Weights of a small mixture-of-experts language model, trained from scratch on English Wikipedia.
Experts: 256 experts in each of 8 layers, 32 ReGLU neurons an expert, 6 picks a token, a shared expert of 64 neurons.
Training: a variant of SOAP for the experts, 458M tokens.
Below are experts of layer 3 (counted from 0) of a mixture-of-experts language model. Rows are named router (the router's row for the expert), gate (a neuron's input weights, with its number), up (a neuron's input weights, with its number), down (a neuron's output weights, with its number) and show model dimensions 0-127. Each number is 128 + 32 x the weight over its row's rms, rounded and kept within 0 to 255. Numbers have three digits each.
After each expert's rows: "comes before" lists some tokens at least twice as common just after its tokens as in all text; "mostly gets" lists some tokens that are sent to it at least half of the time. This comes from a sample of Wikipedia text that the model never trained on. Tokens count by the router's weight.

# expert 139
router:133193153133067143143135149061046124066159147109106130127155109129124156194128156157132131136098124126133074136098123139092086124155127101129203131173139136080135140128138153109138166135119123120146153124112097099160136121155152013191148149083112143145164099113142183147123117128137113145159120132139081127107107102138132101075112159149149135115165107189109087068098197121113218065108
gate0:151127136108151149151095094153111160069136160049085137090093120145127127159107113199147129178144163194127081139136097121141098184163148135082121124168102077172099094150168139099188135154129157091159114149090120133125094132121227159179139126103151061161127133092133150158186131095073140072161063141127086111093130113187084105135127104078160130117138124164126101101115128134131170121090
up0:119120077109106133136148166130119043191201169152120112157180119088103056092114174067139089122140168099131147126084165112129160113107141115128157154109112183105093178121131154172143084119148123130109133132197129101090158130083095128114145087143134137156117107097142118127101167118184170147133111114113166122100106161071180134129148184149110073143105172098168120135088105121108037129198
down0:095083097051143049134117114175112155111107121143142072109138118129100162066161132139148112079090142141103123122157150145139128174180070116106099103127129117172117119128142083141138085110205175077143106135111104172185100099130139165104095082228165175084130054127123141160098136101120186121156134170118142141124156137143132111133130120109133197126191133157136115062151104112169145112114
gate1:106138087083120146099076210106117124122126204125068101133189130117124146147164143139164131164095132122094058156114136166087097094111173110091119162110113145120131097134138150173152109109114159084085176170187122143151141031132155153145130097057128131158122069132137127136141156142127107128129140120167160122097088145110175048096101184065116140119150147085137093066108132129131146134181
up1:079144122117101167098131191119156128126085183149102108150168126137118104120163136164210127192086126108088058124088133151103126057119175123069131124111131112176125104122147130170149143069095128094105207128165128116173142061143117144135142109095098101183075061121140119110135167134141128128131160110167120084127102157097154107088090130091125114135172157091109095120053158071129175120158
down1:093105093134084152202106124066120166181111128055105099099151112138144117064124131156135083091127116096121136107150122106120117135108139120126104146161111136153102134139075194165103097130131109144108119186152166102147094098102157141172085125147122092170111188163116208115148093152164146148124202119175136096097080118190123123147086185059137149118141109158127159103108091192167072169138
gate2:209131100106113138154149170060112120181151163115118192133097121103111131168140148073044144128128107144092089173121166177089143157098148109157142170154129158071140136159094118104127148143087092163152088174097101135137168162120173123144135157062145150166133145128131160117083163129123094163112116174127127126079201092087131083123173194099103131108149120084173099107163075125103173093122
up2:145088110128091159164152077102098127124160126086133171137058145142182162113087170175097148102109123112150142144039131186142194115097156155067121113127097180152112129117129120110172125137074136177135112135097078158115179170093132106130167149150100141088115202147148106153110204109108058113102120132127144180127124154098119172126100156048154150067137148152149099099122147128091124097130
down2:168119155149082151161201170111183132140129106078122152172134108113166167144104086147138113114070176135132118159129116131110079142096123159123107148152129117143141131116087144091068097143100149182150112184135094113162076074111144104140141162073196125151122098163123082081140085181203088149118130200145111144125123205130130096167121136104159064105118126091141134163156132083118093071081
gate3:139171156128034156050158131092132122070174196125091105152103076155141121185158150130173133100129151102125089184157123157180162100111148117070145097126139125104142147106094135129100115164134103134110092134097050098148169155122178105167156116050156107156144115201124087084122135164107140102125130138119165138139101159092140153106156131110106144110104155119118068096102169103069173157149
up3:109143091087098146121154149123102157076176168127115116209133143182110152173144119099160097099127147127124109187202130149142079102110103140148113105113162124103187133078062131118086116154132119125087106097154073104123181133158222066127141103070174117124144118161109104143171124166092115098152169133136162141172111109108131121071153134151127162094125140212091081140123160134132166177092
down3:087137083128084149111152146105126108135098092151100157120140084128112130211172129085059169139136162118146145077128130102188119103111146156107114241107098083116093155114078104170128099126115091141126057090162140158155127151122146116172095155113137165108072149145098127157163094202186219076145120135187149167123127083138108086124151156153123110118136092129127109115110163130154126142131
gate4:168173133134108161126104096125047122122182087133108147132099157111104125111140185119115145064160168160160072163107184176162066120149096108139142095116110111115134116207151072124101135112129142109090217210125088157130100118114175081139143142130147163151136093142137174133132165152087120158120071098203123146092160118118128154101145082112147181121129163153143070106107133163124175137138
up4:053077129079167104133148119145203127114104121131117151088108109135181115162107109155132123129061123168124147141182105180070239128139150157088126131125136135142131123102128188139140116147095151141181083101139163116075134122091105141115137091122084062113137176107083102148128162120118156090132143169066150148179125154112099114209082114070125066109116140119146164133126125086120150129085
down4:215107161157143117078153202167137135152134136138114169147172101135132118155088121145105154139111138086114117144113137123157119144104117121095126104129185167101119102052155155131133071140106104134170097097128156122118085157141097150133181147131110111188144164178129090078072078095130092135169132181077135179093167109138119084115179154165170093142122075030089157100124076140117170100140
comes before: "oc", "ed", "s", "ing", "in", "p"
mostly gets: "em", "rom", "erm", "irect", "ollow", " rem"

# expert 248
router:159170171080029070091149154123142134081144146133125104172152087121105141071152138125074110120128109195148118113107147178153104115147119104135136064105181110155100110098117117126150153149138172070145184142079126136108159126120097108116093148113108157121138120135198082127107132114156118119149104148098104116094145143167202149083123189165122075107203163170107133077081183098141169111120
gate0:110255133073111053110133101101144152103134181136147160160167104074131171119139094108111121207116125132112159166076158153142112151197124116112123155098164131120162147148121113074126138124122147058161128151135107100161116123121159073158167115103142078121170123110144128162138090115109150091107108114082104104153162166142148140110098166108133117124134195115077130114116156209089171115105
up0:141197136142106137091120042049101153213138143108145165077130075119114145116131123043092131154164138120114168121135146110138145133139133164111102111062154125084137180143176134136101143093151126115124149121116169126116142104130160138135125122148091128113114078081205122130116104127103168134117147098146111125122160097104098111081101172200240120127153111101155104133161070166158096157093
down0:129157123096139104084107069127203118131101159097046119162106151078095111144122151102120128148062095165102146074151144155113105082098161124110116149092125122074119107107169178140191137138140180108119136145198137131148149156093154134113126096150204081086128118102143130094154150113140168140205209098096065153148160143149115070116101178142109108114118174108123141166177155159136124134155
gate1:168154111034102167103110139157127124120150117164139092147183103107142207087121125151132105126126101108104129073117082150189112087117115109173120057071154121086181125097085153131092116115142120059138198141144131081140107115130081131161062131097156168110112067127154140147050105100129097092114163123094110157131101126100137183156114164088125153164147137149146088174129089118184142113122
up1:110097132163178108102115082090117165119092156082131196090091135118173063166176140104142133113151135148128121155141150112086135156095141145090139149235086135145109153186161123120164128144105131176154096154124083209139115127128187108083189104118074093123143173140114131059181158127129174130197121144162139109171129111143108082118114119178164137120103123073121127095156131126069131150116
down1:194168114116113189150104111129130108123173090156150141114184131124153153048125152154105146106112128108109085058096164122139059181126181166177137173137138129158147087100137147098129143111114148066084128095120158047103146095139023142169131158179130132108092155161135188105114045139130096137076153073152143141135150138117149109113131114121116150106097127157143076133163131114140129170110
gate2:175139101100062115090081117092106103161149158157074098115114127124153118133176149174152143139162189138124115130188138133065159102135103141089107170137079124140156174184145124126131120147120142120168097145116102120114172072182121131143092128127111157156100113124169083127092087173105125115096050221085057165067104120083166124177162141112180133082081172100156106121133137142112134133154
up2:199139105117061145072106097085113094176156154155090090109109146140171107127162126158177149132185178126108113131187155151094149131134102139098095167159096112148150124171113136124162129155138134169178118127111113143111149094183127111133095131137106137163107116107161063136080117155084126090096052196083038158086098162094134134182175160110157120090073167109164118102109115133107118133174
down2:065094116147120088028132158162111129114188136125134101128160126134162100174169122097128100128136117123074118161159139148108112131179121122135138052081100097118063145118095137202154110092183123115116102152195108164158199138104195050090172129124142126121135192115111179081126099175135147112149078188146095146157096148148183105138140108121121134114102160113135108159109142131108125111155
gate3:132120085127138098138102144124116142040145167114143119152161033130108175136137128175098131180162088131176151130110117062139127170094121123154116139134105176136136130027131149078146179165118153141128123156126071136158131116135148061136154111099139139134129097090176135129103078172136142131136134168126125110139192126076167127081061131117128103110159142113105081096137163107022150132082
up3:156127165149145111138111134101178153117144100101119146127155119086128152102125132078123111109138149124045093129176136145125131144202084123105146086082097088173144123188125086152137132088151101153130007138157107101108094100110102142126130140106080076142109138220137108124184164109123086111082158160123128198134075098117158131186147087134145111167131130149164125130137131163224132113125
down3:144137114191134186124124123098103071089145137133135127147119120082127113116122089126097217158135168114093167139112112116122132151143116083121131052186151195140128087160116171110176125117169125182118082117123161140136139157154091104118134120172090116153132180106114147130135127139161119169121121072114145160135120184115066187158118091116081125135169127128092102169165145119035030168087
gate4:154169152175122119071184142153095158101162134161161119180092131155163159120160119191139154167131110209129119184111142126149094117115124094118145107082143149069129127158187127022154079179108162088147158147102101156185114128151132139103115122140147147135124143071142104152117138120115120145081124155078103032104141149116140121133098104172146122088129094076119125092066129138132204107142
up4:131115135161148134096206162131151145115142144155178115159107107119136146097152129145111159139131094216135099170143150160148079113142114089120203082068142140100128152161163113023129092195072146105149163131122101137149131124138113156106137114149135137152150147074164062163162191132104120131108137124106079076108122149120112102140104120182142134111106094093079138103040090143146200132145
down4:120139133136069099055156091128093181139155135123211134186095160086150140100164136118111123069159081166136081135112130128162133128101115102158091126176157152101088089143143062109122094102202128131118171129087167203144078130127144144165161142137103136148085114180146096143166173162075101161153106171111097102114117147146149112146108069110128083140161158171111150080099095154119143070152
comes before: "==", "The", "===", "S", "A", "In"
mostly gets: ".\n\n", " (", "==", "==\n", "===", " =\n\n"

# expert 101
router:146149161095094103111074194096097112113130152140152060183158113142163217114155134104138073124108150152140114159086134112119144073124080126101152137094180097139136156137164145094134161088091135085152172157067105153092110113147140095159156121152169105085180090052180109168144095092099120173147153104142127092136111103136178136123087155122152090140215164141119129117089160109111185153129
gate0:103110134132073144136117159085097096080150146153083103121139133199110160078185112165108119193103105140140135158146122105153120099135144132061148111144075137145125113155206161096179128090103137105167103172071123122095105086128147090171138183198137107145093114100142124123189109103102074057150159109130139122112149100157131232130124121114087130133149130114117120148188097143102156187168
up0:125105114110157155127125134122143104077136146154117103213133127130204180164178136147119125194158079066099165139162145083137139095119148100087149158109161145110144128171124140120132156091132133135139108147120102102114109133109160104137170134166103063204093140110106094127167156092102074077116132089090123119127143112103115212084070211172081124108134096109102115164196150092139155161160
down0:130155127170112090174087120121121162174141152132099168079058163129171093132087106117077139129106175147115100125087127196074160158098097164099124135106121104134148175146090135181139084101152072122126212144098181111108075092102129151149116162087111135146104151104093164150152165142154136143121129101178126126146172082119171128133069197121111123118122177094156100184157078107123170087074
gate1:124128108097161058130165100128095168162124133082228114125172122125110162103117155097144163099111088103173110117121181104107097109150162096096162172121099082137066146112145141150162182140118140116127106120103139104153104076142100096150203130141113154109085117147159062161139158132118103107025184114149143148118145077151184117033154130141163076156138149126109132121141142133126140138077
up1:123122075110154103124171104098104171185160139063192099088183146114133180133082187079128152085108109085163111125161215124106135120123154125097165155122108078105075122128153125136120179079091120150124090101072129145119100111144129118148192109137065147180089125116161061175127136131102083143109140103132148169066126121163166122088175134158156091125138164123097117098159164168153112136093
down1:112160160131147207110182189141155126114133162172150101101129121166118127113117158143157142113157125129094150192148174113133178155132142071197158150151070142130168092103124151115097128159093130156147085123095150124102122105154134082119173145104109106172109098091128163073129138125096079110140131045087120159103098091090123173154160143116114072138154060171147135076146123085103024139122
gate2:151162082091064124116038095175115112179128120136140087084175154143071169134118103103191147151131119146096106184110140164135215148128117119167123151113118147129125154114130160152154135141187115066118147165112146119141154137171121100121149153117192085128141136139172170151165098189151133120125121116103074122191221059091116118091164106133132075127133126098121122078101107101108093123115
up2:148103137103084095153122069125149125127194112098124077137155115125125162082143091005102130182172107132168127134121133120141153116108059106121109144157087144137128151116122098170132064157136146116106095128095173112193150107189141162156120144118190126120128198146158113135191153126140111133094105124092148120163128122081089153121125115081082107187144142119141064034102118130115121136172
down2:132109088092143102081089091174111192136092155121146174146169094127156126117180112123130098115099099157184115118090123141180192187105134140139122125113057145167124203120090180142088168093200091100101130146114118072134083087096135066088104127163153112137108120141122122138203123117136127205196134094140131109158181087178113137134123095092147144085127116162127142116160122096096138158129
gate3:189111101143117126089146161092112082151121187143115128161152146131128154136147106156142104171120146159133071132119070124103114094154106116073139105169125137138167138136119174107189182127140115077125143152116114185121081142046129122162156157150126130048166138076155101136178096130114100205129078107091099097161133108192118147144093096118117139099155075070091190092188156105130180115111
up3:121134138113138139175100113170131208125147059050127144097082113128144057144137102083130184088143088058158195113118186141174131139114167117147151157136106116116141124146135051178100125137136141183140116117135129044126159104121135158084144121149115122165122147138089157105061152146127160081116148148185137161113111144098095103108109142116086170168092188163140058117090099127113122112126
down3:193155079143083068107072062130147131138148161110080152092116142206144104121196103135110153156144130117127120128177068153096111116126139097199109158133161101154060081114145189125124123059104130143171105140077132136140171139145105140140144093167112137146161122153096175123100084108105140117164100156056089131156165158131094122115151125176147088120137156140073095143112108075142185158158
gate4:111164126120138149097113118153150146143155143173061113108149120137141203111119108126151228113078178167119146138132109131165116165141105141156124125071146135139161150120164119087133149090097087143103187103098182113094081123137134142130070126133125155136211109169130078105154141104079120076169154189129030146167159139070128100115141115094188109136117142055103138110161126155088162123129
up4:117107128119085112139114148113140112126090138090177157133081125078092059134159155124111065159145070104162112126146161130107108093130175078123155107181137123136097122148072131166121149174143171115165108173150107116131161129126150108133163125142143091111037139139148167154111113130186141138027090117157198086071050134162152161149161128136079123121145119196133097120082123116169079107113
down4:118155149115025124096147156179121111123097127128165153081159106131101087184110102112146089093110197136141165097155115161121154172138084138104142168112114105130209084100152111104125150117113172115114166119104139104137145065161132098072071083189137081117130156144145065110109162068114141108160091157191189128166094162129085184136132132127132114145150105130161148107081103133108186142154
comes before: "ed", "ing", " been", "ment", " a", "s"
mostly gets: " us", " includ", " under", "ain", " man", " found"

# expert 86
router:099135130089078063120099123111168118053125219124138084134124089145124118148137091147127093137089146109127117119098187126152141112073071124093108154153175130115114151127175107129182146129155179104149132148102124114106172139137155038176131079092165164116144133131179139158119074146102097135093183156137127111076140100103147163076053167141159085147172152145135124070101183163116146102121
gate0:203113181117084121105104081164144157074151157153109119145081179192113144178127167107136119171118142095122098087091133140148153127106100150116080088157115072149138140104155132071128130150120153121137139162147166174038128169106125131119081109107128164117119135045153156184107140132123140143048110144146127123106177159077139204127089059108148120112122184105093085147156166134116130146151
up0:189110181092105094117094044158154135049149159135128121144093168159091080159097139118127155159132178107145095129094133117157136127081063114121124136156098086153092137092137112102129113188105101121157100159140174174033152145127127156119100079069165151139111121101144135165104145121145135189074090118146174167107162177099114172147094129084096117130120184131095118175178166153140111121131
down0:141111122215162140084147100127090104102106118135090152176152145151129068079124094140149123123118093117144134131143144089141223164172079157145120136118066127087165160093107168095135104116166125098137194187131071155115174057096099133167128116114123189146118117163140106098145103128116080089154183133134126091062125162135112158074113104072135091155115149129130136177163130170087135177149
gate1:123149179135133089120105119127131096139079227104117111150093113153114196172133127152120130153128138161110110134111147182097131151142130134164087129135110126081117108111150114138190093110158162063108127131119178136110162117100148109116179166113116186083137120230146129140120104168129142042079135180140112101088153055118124115086105218090107108135181153076127113160153137126128151079134
up1:134132154102150105183145193108104188071153115074068121135172157116133148173062112141104133116136166133148106062122057157151108150132113116056099083143130077148130115117135134102156037120132130058125101131137129130081139159170143102131073103163097115097132108126128157133146203110145114152124093162167194112077147119090171119122117190133088134167190130121128127111112145161162089128096
down1:144112123130082159144117144101138093123093178131129084160149166124127125106095214084077103118154111129179155090171139136236157101131153138115123130124086091088190109129103121076098100140128095055105171134109092138179155147060190166078119128144116127124128128162084148103127156199126155085135137123133125167136071108134106069089121156115138158121094130148158115144164113122118217118108
gate2:169103109067096080084124112122114142151135123073178099192083112109098084112138103123165130110088138089128137103150131149091176133143152072055122115162123171131102148185166184119099134165140133081157153104179108179148095113098152150081170140111147107177144139213071105171140121155134102135114135186162124098167151155126168092131078133111134118061124153184115135106158110110116117079189
up2:068119132175156177121115095124141110135110145169064128102158138101191207148194159076093182143136097126146161156155140114124129160116112176120142163092146116137148098047116130139150122123122154138161099137111159068094100192150128118141125080142119125105154108084158162151078118123145162123145098095104000149136153090162113153150178131128085121193120086131145130147101081094104098121136
down2:130152148106060106143144097125047119143073125059241134152089164128088108186116114162122094095166089145176077167065108139047141118110107120150081164129110124109128161133109111092127141105094123190166164123154109144202147131078102096154125146126122130113108135096181150111165137112150136123107115149145198129090141100165158101152109078137176121108127118164095139145138156143161166146134
gate3:119144196136067155071161077107135157094170158119127186126132129129112135123126098119184123037100149093130131167109175125139119124124135176159126100110147107105136078083135102091121179174110121086216150204123091141138130120063114107153110138147117152125150105185171161105135119133116087134141114147163156195135139195149137170107050158075114119171113081123086109143120116148115144158166
up3:118120157159117150080152050118156130130126153074200201113132099113084151102133128100199142099092150116154140143127190102167101115126161218133141133093156157130143079074105107098150140135131098087196148147148051134138153121048102104152101091120094150090084111193167169133136119153134136129115158159155131152158114144174085143050098141130133124124117068129090133106100118115136126156140
down3:072102088136151164117144114067144122126160149123213123113112161139112091132130113137135091101087099137170123097128187139194078163183093119149103125086145096183124097162176130075146057127089129144182155114104143176159162108056137120133122147155127132113197135127140117130136070164117163157076147123134148107158111102144097151139136102166126130099161150083142115016082106136121136116185
gate4:124155146083111085178080126116114146122211174138140129135141155126083121149104083100107127169091084086115109167159122183134129136167125150140076129163127166136064122161170166099106092124187172110159130144079126114138199071131117103109132130106153121121130169137112145158170133171141091147106108136122097183245161138102144140126090160083111087170159198122128119132110147097116153065171
up4:103088112176143117083206156119167157142075102167049140100117115090171146147086196131109135105156138131151153112138152067130165118130174153145169126095124073131153106129114130140159182097141082151125094125147121126118043175185122156089122092135103130136148082138151130106033170113090132122145159137122129054077128115113149095086103120158127136135107096073162126117185111122135079146078
down4:103114123141080085091120123156095190141115089101173137135151131153065157106119140107206143122177129186093145065133225094123195052139113132123164168132125092136146171115129132137176119117118167099097069164152115108163147141116100196147101166060140140166083070123111098093152154097144151131160131123112155092098135124121170081098091117138120143126136143144130121090135067063159132111125
comes before: "ed", "ing", "ear", "un", "er", "s"
mostly gets: "and", " app", " comm", " att", " res", " serv"

# expert 80
router:148195147087087066112155137130190147093147154113118083165138108111134110114185153125096089124100104138121106108124123178116125144150111138130115089093171081097107090099138145081163182153125149039153142139128083140134155104135097127118100151077129135122101142064160144159096072100186041097172124135165108083083130136159166133128126200179107090128185157142109118105102207116119128154135
gate0:112166123112114107121136107118106166141174031161117111128144147140166122089126161068166160023128102122155102062148128158153118137139171140128130144118116159158107116139159106077151161130107106084174132159097145149117089143122083143099126125164111117207214130076206173116063127119141143118117079142191120104113152101140106097099123156172089099147106189139082179119148112163133131124126
up0:096098169135111131142089146169194129125121148167175151116151110095108087097075172197121154130143149124050161088110114194173115085202148156136126135083125141109133099160123130114182123146136097141101220171145139141130136144152154117141066145128081121085139134099158114110125112072139117078149228140145115146122121146059092080134157080094158137118068079131109145115119114114094127117116
down0:127128122183137115142150125140153090165114146077134125159064160094066132186117133124123212161102127140124119131062126127104135165137079143101102082098133083111162151103143109189037096137161138127136088122141125150122177174188155123154159144054153101101037137107122096164131119078127149096090143110145138153133117144133107182142135134121151124147134140096234130175103157095147104100096
gate1:082109187185116092088144132129171133107145117145087081133144122113105127152115149077099139126119159102070179128137111182236118132136130171134126194112087117138126099112166164119117126157072174091152115135147141141135122144171089170077109177138131134164132100052177118156072061135135113073153103130119084087152138142153105089157164118131221133129075151142130128111082163106108151106135
up1:029114118214146124130129095097109142131156056120098108150101160127128073119125150098151112116114135135157176105135162097187131204181164084080099137143119148167120159138161140138123123171130076136115136134137164148137083128138093166151142116189121081149156171079161141125110149157120191089189101141175121181125175141115123103143113103119167119085106034117134171125111157169115108092147
down1:130146106094116142126155128114143103129122131050119121147131125071075149083178146177113157150184118103132136117066094133038111084141167181179148143139207096157149098179108150115130157100129186068153167122099085136078186132088120143149121159117184106160085122109079146153123157120127067122095138125169098137173119161175116099113121134196084094123166131121108124184149123076142137116135
gate2:127110128037139103129134135136176126098158117156117125194153136135105085090151114141055154149107092175114124109153210135099096123104100140166072147170139139151148140149110161145161173117111085094169130152096191116145127104098129106099100121116088079108139092115091102184100101137139135183113143126107064116150104137152080071088155111146161137090165182117077177054113198154143153166142
up2:173151137178053100121136133160118119111083137098141128097124101154127169149133147118178069135153187089115161179064062138154139131109148119086181119092125140136170118141102096149140122179109136118148140095085016156132148162190122116101190151144171113101142130110149129167185094156130092134117134066122163174097155139142156167146044109111136089156149135121089106146101136081114089133156
down2:163100142115129124126145105150144240077194108064111102152111146079118121116110054157145189121097110137130157136160112105110178134127146122110053138121157121054180179145172108150148163123130131129129086126190224105115129124144134169143131101109134184167144120125093162126095071089123119109098144147042122132138114149136147100134128136085176101132091117159117185128147132151124160162118
gate3:120184165158143151097116241136114124064178170077140080107087094206132147119144174153092122142132110094106119122083118152150130157133115108114161130135127118134141047120105148170117111119152145076118123086151116128157149106146113163117113183123143135140106136143136080109075058079123111128109161118115085088110124129088219135142151081157130098093149104141069080148079162095123159134181
up3:126172182153125155067104216144102122084163157080139071103104113183107141110163171142099145116145123095121111121095161167176151143156134126132146122135145114094137102124123175155110101104185110063159115105152103115157136096124122131102105166134133155121106124136109075122061041104151136145108157136119068095110112119054199129121132119153128118111176103148048105182038167115128131126151
down3:136056138131089114160136110149150138103140123189085118098195084092115155198119137085097168150131136128072236068142088094145125072159140147109109141192132108137120120098129132132141178148107127099155103109111172135117156090112118157113122114139167122075153140096142172171125108160161162174194147224149133136122124138125048090119108113141079123131122083135140175123088107167146121120138
gate4:124190141130151109139104081131134134086141107060117120143099122073166136111103167131092152151147131167145095134166125072113121166090121097070150096078148129105108044103106130144156126141091163193199118105167130114171143065147180143125129174127129056133063131167175098131118107136094138120151097132156103090175119151110155128115116124143135155095159149103184124057185174138123083142056
up4:158065113114100112136134150089138132155132150187127126131142138149087132146163101128163115145149150117073156109110147190121143089203139136230105138154107121140142163144121152127084146101181141066074143149106126145085151230124034088129091085115118169120174108075066146119125133129146106124091165175106130150089136100120122124115120114123145108176133070199081130164092123113127151139147
down4:107105103147117114174066110110105141111113109155147106207115161084085183127081094105175086131120107124176119139124099126099173128147196146078114140163109132130113118184101154084133157159155134144168067124045098073116125110102115120167142182157136159138201151064177119112165118174108194138143151129108143128132115121151109143109130141179185165111094095140115106051114096101085116140086
comes before: "|", "==", "-", "The", "===", "In"
mostly gets: ".\n\n", "==", "\n\n", "==\n", " |\n\n", "==="

# expert 179
router:138187131090072102078109129157109141060173132134096100157162101127093122099157149160065120170071095153096087138079131204093109113152157150127158131079146135137099113119119148135191160168127140075163179172083076142168188128117114102115130156092105151125111123133158160130107088105157121125180136089115074079079117113134189129122117164176122087122179137169108162098104190083135150135116
gate0:145137160116115092127086160070091111072166099112092080109122122158103157165166122163138124117102153139133053142131143142124070165121155130113103119137128108129046141114104127137156155164146082085140144136152077120191114151115208127131120163146159150121166165081129161047138155125135143131176129140071072115133139116134140115128168149136166185108146184131131199120156147069113168210066
up0:190100097158097144111162152131085099180124161129127134120146156109121091140155156141108146106170168142138182109076103112156137119164156125197152132160101065088175150170157163130111107062148114128137107106056127117067142109150101145095178065116127140113163134172127130114111065134126122078124121170220161140160108139076085123099157095094084098123139076166159126095102065164099087140155
down0:138174105136099114187084119196173151145126149145119148076109104105080078102156083162123119166171128187089129140140122141085155094110058159146113163161077091173102152149105140097125136116167152080104151132151091146100127125135103112155183096138133181085142103136212071128133102074138097154031121162149095081167161143107121164084133115126111118139119156147114092115172121177106133128186
gate1:132126159118155152071102176160133114127136157127078104119189115141110178120109181124107132118097130123130062116076065114108115064180106153105115117106154126092106089122123131077128131137148124061164081188116134094202160142134149161140038123110168157177118124125125153157078057111107132113119114067097120086042134130137140133198150163134078126174142117131145101146103120130116167076134
up1:107090114153132126163121072097130144125140117080127110128110081061114119138136050104127168134162140160113112112184178167134068154093131082139180116172092146166136176136094130139171162104088118153098170098177110137053100133126118141123185144139136094109166141171075132076222201104154143148095138160100130149195156165090113130102138114152162125108158103122143188113172113123175125146137
down1:115137102064125150091123064129121091176100202122128087117195111107165092104161138135149122122174108112115083137095152145128109178117083125182115128142136118155108116125157097127156149104160237141116118130137140066124174096165108109105125136121163099141170100193059111068115146102125171144157091038111165147120159119107164163110105134124141132108157116140168073117187113118097188117095
gate2:123187107112120091105091111069111154117094103090098102096122111166152112200102136133158150111080154147104087122061221127109051132131148132089107120080139120156109170150198068100174102115127144164114080150204162148162175144091141130135097122158124129160167140088104085156117131092169136084135111146121160125105154117152165103113118145152175120148100179095171106181122144143125189176132
up2:112153116130117089108060107081141141081154085137141121083090109209144117160123121143153130102077145126125086136121167051075134125167155129104150091113128120175114174111148070134178110105106115169186084156169132144161162181070161047170109100150156088152165139065094111098146177139123113091136076129129131125064111094147135137129123168141168149140135180142147128149072162132165140159085
down2:087145110105147170143133134148151102168110047102060098189140105009053104179129091107107138132094106154127125124123140154124106149156205136087125101146124177138127116153125089131117104136085143156191135177164105109189151125089200083120130141175121079120135143118119176052141152114144105129116144133133114120105110155117142140121074173172103155148155102083135190134098119127109142128101
gate3:136161107166081100113137122200120090108167173095115165154098109059062126117141141120143157150093114125078085093128173143141089169190097126134148170066136165120144138105102137125107122173150120162230110112131098188151173120115098127120099128132169144108118121049118135139154058129130179098086119127093119103121078172121121141133188083136134082129114182128146209155108156121143144136104
up3:117196108132090113144145111158108132138167175084077103160083126087057194134152151123108128151074149184147100109084165121151094163157070120136134165056185117116176098128108157165094110114150109120143135136108093168205170114110128090076110121146206128106130111071106123141110078202086129091097118111071124075124101133143142141104090106138084119133098162135136159128114171139174137132122
down3:166172160122127137115139106140094114054113146208141156114139157130134124151126163090194166106140107126102182121162061124090102099148201144116154141141194149147113104110123077132168108143129091167041080098128109141107110097061125116178144117108077145128107195152176134120102134049164099143144196144158163162131112122120104149165128137178120100105135060149096156137128082114100121126132
gate4:155141101073129066099103112150108162110134121125129131163136111129126115143155139155070129122075167155108033135153131156060077134109128136097146167124161122183126105149127173153129131138148103087154173174117086133193195136140173105146134145126096131116120144117083122100188103128119109088179144118109180032134122125094193132136154120142084140148140111116058196107111142099111152198074
up4:157168110166091044144113116179101120087109145161148144133115115134071104141110105203120144121141135125111068103128120161070114182122151188143136212148147136142085115167142153136181138139161140161134167144093133138121139133092144110098098126156114164149145139103101154114169106173120132133138111144129173009087108131106159122133176072161123141067095143071110198122079159081110133155112
down4:105110150109154206137133081193105098117134130107123155110109144163116127107115133027141059138127137101148169128101117114081115073115140112149202139103140179135083188156116107139123132126157193135075117090116146134173191141133082163084136098116135132124115098083110084132102134059116175158137187118080135192183070147148130153158134159138112113122136132149055106150173088160126125138114
comes before: "|", "==", "The", "===", "S", "A"
mostly gets: "==", ".\n\n", "\"", " \"", "==\n", " |\n\n"